Experts of a small language model: 16 experts in each of 12 layers, 14137 steps.
Below are experts of layer 9 (counted from 0) of a mixture-of-experts language model. Rows are named router (the router's row for the expert), gate (a neuron's input weights, with its number), up (a neuron's input weights, with its number) and show model dimensions 0-95. Each number is 128 + 32 x the weight over its row's rms, rounded and kept within 0 to 255.
After each expert's rows: "mostly gets" lists some tokens that are sent to it at least half of the time; "comes after" lists some tokens at least twice as common just before its tokens as in all text. This comes from a sample of Wikipedia text that the model never trained on. Tokens count by the router's weight.

# expert 9
router [ 99 117 130 136 141 128 113 114 150 126 191 150  69 145 142 180 167  87 113 135 171 124 135 101 190 103 107  73 162  99 123 138 129 138 106 214 119 136 156 110 129  80 116  81  92 183 121 167 117 100 121 191 116  55 145  88 120  80 136 152  97 109 171 142 115 110 158  80  54 119 123 108 103 127 109 116  94 101 119 164  95 186 135  69 126  64 128 139 128 157  91 156 149 108 142 118]
gate0 [124 151 114 201 174 114 132 141 132 116 132  94 154 125 173  88  74  81 191 126 141  99  92 133 106 124 130  79 100 176  97 174  47  95 154 115 162 124 122 178 199 148 117 184 126 101 144 204 113 148 122  47 122 151  95 131 140 176 134 131 103 130 124 146 130 102 130 120 143 141  93 147 182 107 116 152 111 156  94 133 140 116 134 154  79 200 135 144 103 105 127 166 139 171 113  94]
up0 [115 150 141 188 153 129 102 113 133 133 143 119 101 139 138 164 136 136 166  91 154 138 140 105 142  99 114   0 129 135 182 172 130 154 123 189  94 121 133 155 132 100  87 168  80 150 126 228 117 118 131 132 165 109 144 100 151 117 132 132 117 126 171 149  88 133 130  85  69 154 110 141 136 106 133 104 102  99  54 143  62  96 153 107  75 169 131 150 137 122 114 166 104 140 154 109]
gate1 [ 58 147 157 157 120  82 110 108 133 117 122 160  96 143 100 211 150  89 174 147 132 100 133 135 170 149 156  91 139  99 136 172 145 186 109 166 160 142 106 143 106  61 128 124 123 161 133 156 172 136  70 158 128 114 157 124  98 116 123 130  99 159 122 112 106 111  89 104  93 183 134 106  79  83 122 181  95 131 176 128  79 112 151 147 163  35 157 179 127  83 113 120  85 162 108 132]
up1 [165  97  94 119 170  76 117 155 116  94  66 108 145 101 154 132 164 123 115 109 177  89  26 128 101  95 187 102 161 110  72 151 107 103  88  98  96 114  81 118 103 117  70 123 135 175  87 180 148 103 141 107 164  84 111 144  63 140  86 130 106 107 119 113 157 134 151 147 136  62 101  76 120 101 112  73 135 131 111 139 129 150 157 149 136 160 158 120  84 134 120 115  78  88 130 123]
mostly gets: " C", " s", " c", " S", " ch", " Th"
comes after: " |", " (", "-", " \"", "|", "=="

# expert 0
router [144  48 155 109 139  80 121 133 142 193 223 144 135 126 129 169 172 144 101 116 116 130 213 108 183 149 132  86  92  94 167 128 198 157 165 176 132 172 148  96 154 151  92  83 111 123 116 192 166 122  96 116 118 100 127 117 116 134 142 131 147  98 118 179 105 114 100 151 119  98 122 128 110 114 101 124 131  87 155 125 119 150 170 125 127 102 126 130 211 115  92 154 101  72 128 112]
gate15 [136 134 113  63 114  87 130 107 161  97 106  84 161  84 133 153 192  98 130 154  33 129 136  80 200  78 153 129  87  80 152  80 199 114  91  93 129 121 102 111 124 178 131 140  79 153  93 190  95 107 128 137 147 114 118 118 142 170 100 170 103  91 148 115  91 173 153 151 102 174 119 130 103 119 148 124 158 124 115 161 112 198 137 119 110 104 136 109 108 122 133 102 150 134  77 109]
up15 [138 145 156  78 108 119 140 120 146 122 137 132 116 170 122 184 155 152 143 191 105 119 115 114 117 140 140 162 110 188 123  99 176 191 192  90  79 125 160 135 114 113 109  96 113 111 142 149 113 106 160 138 120 112 131 141 156  85 115 166  70 136 128 102 149  94 149 182 126 111 122  73 203 210 124 117  74 151 139  93 171 163 177 123 137  92 153 162 146  73  47 121  85 140 131 109]
gate16 [150 110 160 156 119 113 106 145 101  88 125 162 137 107  76 142 156 101 133 119  44  94 112 107 157 157 142 106 141  76 179  91 165 153 136 127 140 156 148 141 162  75 145 112 103 178 110 160 131 137  74  55 171  76 140 118 136 126 107 123 122 175  97 117  81 154 150  98 104 124 120 197 105 111  75 142 132 173 142 117 131 204 163 207 121  95 125 160  96 170 140 135  72 131 159 143]
up16 [108 154 161 136 170 154 132 127 125 151  75 163 163 149 177 143 118 170 146 213 173 102 148 128  92  81 138  83 159 114 108 100 207 152 125 125 178 143 130 135  72 105 157  65  37 108 138 126 130 135 134 109 131 156 149 162 115 152 129 184 117 132 109 106  91 103 173 117 137 134 143 131 111  74 105 143 164 139 170 118 161  94 157 145 125  83 145 178 156 186 140 174 162 110 138 172]
mostly gets: " January", " February", " ", " September", " November", " July"
comes after: " |", "0", "|", "1", "2", "9"

# expert 11
router [152 129 133 177 144 132 123 117 175 129 171 190 144 176 168 151 165  90  75  94 166 156 191 102 148 140 117 113 100 115  70 123 164 119  89 146  88 169 114  97 132 126 106 104 123 145 104 205 137 110 122 199  80 105 111 137 142  96 123 137 138 121 113 145 134 158 177  67 107  97 128 169  99 149 159  97 115  82 181 125 116  74  90 101 140  53 114 100 147 145  97 112 108  97 185 110]
gate15 [119 156  99 113 168 123  82 115 137 138  62 195 133  96 158  82 190 111 164 122  90  99 154 115 193  89 171 120 136 147 162  72 174 121 136 146 146 104  90 122 103 149 120 134  88  98 172 129  68 116 134 172 163 131  92 171 162  99 138 162 110 140 147 103 130 115 149  91  65 124 134  93 118  91  69 119 197 171 104 112 133  91 151 118 109 103 182 130 103 130  90 101 164 135 135  71]
up15 [143  85 107 146 113 103 149 193 147 152 129  81 149 131 122  99 117 163 160 144 101 180 129 143  74 118 160 187  91 143 108 183 130 148 144 127 141  99 127 136 161 117  94 109 136 131 154 125 152 184 140 143 128  68 152  62 123 137  98 173 112 138  81 163 151 137 167 133 135 128 117  89 135 171 150  98 103 185 127 112  94  92 191  34  82  94 132 155 140 150 120  59  90 104 157  71]
gate16 [171  87  76 111 106 113 128 122  91 149 140 116 152  90 108 126 158 108 133 122 115 116 106 103 199 131 134  59 113 159 112 134 131  84  69  76 134 136 140 100 134 114 109  98  96 158 162 123 108 127  60 139 157 156 117 126  96  89  65 105 137  81 110 135 156 119 149 132  60 171 103 180 139 145  53 144 169 113 194  89 149  92 117 127 135 134 172  91  86 141  59 118  75 165 110 114]
up16 [187 155  93 137 129 112 111  93 149 132 125 211 103 101 134 123 167 201 102 145 114  56 148 146 106 166 106  69 143 148 153  81 138 125 137 147 181 109 146 109  93 106 159 131 149  84 144  74 131  88 120  87 131 147 113 112 154 129 214  87 141  95 174 121 136 120 142 186 137 119 153 174 157 132  90  93  68 115 128 149 128 150  96 205 159 112  90 164 148 109 138 107 137 141 123  91]
mostly gets: " n", " three", " four", " two", "1", " six"
comes after: " ", "1", "2", "0", "9", "3"

# expert 4
router [100 135 161 118 141 137 109 162 107 129 176 113  88 206 139 123 165  87 137 131 153 166 170 104 147 109  91  93 127 102  96  89 134 143 100 174  90 108  99  47 137 123  99 108 149 118 108 206 120  97 133 111  61  67 135 135  64 113 151 161 127  70 116 150 144 125  74 109 101  94 100 167  79  89 163 125 106 106 176 162 148 140 108 120 148  88 139 148 152 166 158 132 169  69 140 106]
gate0 [ 68 140 114 161 122 161  81 140 150 141  93  27 116 116 113 145  95  91 140 155 141  87 130 162 108 132 182 134 180 107  58 149 116 113 103  49 134  92 154 147 103 102 171  81  96 111  89 127 179 127 156  99 159 175 115 182 175 164  98 119 116 138 137 169 150 129 105 151 214  82 117 154 162 126 128 153 130 122 139 137 126 113 124 113 125 118  81 155 139  88 118  83 147 165  96 117]
up0 [ 83 156 143 156  98 170  51 123 127 124 137  67 100 114 105 173 175  99 121 117 170 179 129 118 137 124 140  48 158  89 121 104 174 176 101 147  82  95 146 119 126 102  57 102 116  79  83 153 182  95 140 135 148  91 134 128 142 158 106 114 114 128 176 141 113 209  93 131 141 133  84 212  77 153 138 107 106 140 149 154 119 102 138  85 135 114 111 127 142 108 139 105 119 104  94  99]
gate1 [132 162 114 138 160  90 163 107 140 111  98 149  57 137  73  88 125 116 122 177 124 116 166 158  84 122 103  69 109  75 114 140 134 149  93 196  93 101  89  77 112  82 108 110 143 186  98 146 158 147 105 111 107  83 132 137  63 121 105  94 144 105 144 150 186 106 160  93  81 112 132 105  91 125 136 112  99 123 144 155  88  68 166 151 149  97 104 183  91  76 130  90  99 101 144 172]
up1 [ 76 127 117 126 202  91 114 143 137 144 112 100  97 130  89 134 149 122 159 161 135 141 125 120 123 123 127  20 171  86 180 165 154 125 119 123 170  63  65  99  70  94  96 155 173 115  71  86 116 123  91 167  92  94  89 142 137  99  87  92 150 131  86 171  84 130 134  73 134  89 134 100 108 132 120 162 122 130 172 155 146  85 136 162 124 161 144 121  97 150 106 152 144 150 126  87]
mostly gets: " Al", " al", " de", " Se", " se", " ex"
comes after: " |", " (", "-", ":", ";", " \""

# expert 10
router [153 110 132 141 206 106 157 159 116 141 169 139 141 150 157 172 165 144  55 133  79 121 147 101 174 120 141 129 105  87 138 131  91 146  96 173  89 123 131 126 191 124 111 153 133  96  77 154 156 146 107 188 137 104 149 105  84  91 148 178 127 115  88 149 118 146 115 135 120  77  84 140 130 139 106 131  67  91 179 143 119 106 103 137 167 109 105 113 197 215 137 139 202 158 107 119]
gate15 [164 179 142 103 146 135 111  92 119 137 199  81 192  96 112 138 181 104 114 179  87  98 133  77 191 174 109 156 139 101 135  83 168 123 118 116 101 148  87 141 118 118 148 130 112 143 151 119 152 134 188 137 177 160 106 191  99 122  82 194 126 148 105 136 130 154 163 129 139  72 150 137  78 113 138 124  46 163 163 154  95 126 128 123 178  84 101 140  85 156  88 138 126  97 133 108]
up15 [165 137 136 122 138 156  46 123 187 146 210 146 158 110 194 137 149 153  99 156  79 108 156 104  88  95 159 168 109 124 107  86  73 140 137 124  91 151 141 117 132 131 109 111  85 125 127 113 149 128 136  96 131 148 176 164  85 160 140 184 139  91 155  49  95 109 128 138 135 115 152 159 151 139 147 148 101  88  46 102  93  62 145 128 168 161 101 153 140 127 118 144  73 144  92 119]
gate16 [105 137 140 161  59 155  99 114  79 134  78 140 167 127 145 146 168 115 134 148 141 139 114 133 143 158 167  84  98 155 141 140 129 157  72 120  94 131 130 177 149 113  95 139  85 148 182 162  74 160  77 129 144 135 133 162 107 101 140 109  92 158  88 165  93 140 109 101 102  96 147 161 145 117 158  51 139 135 164  71 210 183 163 165 144 194 106 129 111 122  87 141 158 142 112 195]
up16 [143 146  72 122 150 131 173  91 170 102 110 131 121 116 107 111 145  85  92 136 117 126  81  96  68 130 150 103 150  91  99 147 123  98  63 161 157 123 119 149  95 100 152 125  75 105 119 105 139 168  91 166 140 135 124 108  70 182 119 174 160 145 132 115 133 129  82 139 112 181 112 122  69 166 154  97  57 136  91 160 138  88  88 163 146  75  40 176 138  83  96 133 124  98 138 171]
mostly gets: " |\n", "==", ".\n\n", ")\n", "\n", ".\n"
comes after: "\n", " |\n", ")\n", ".\n\n", ")", "4"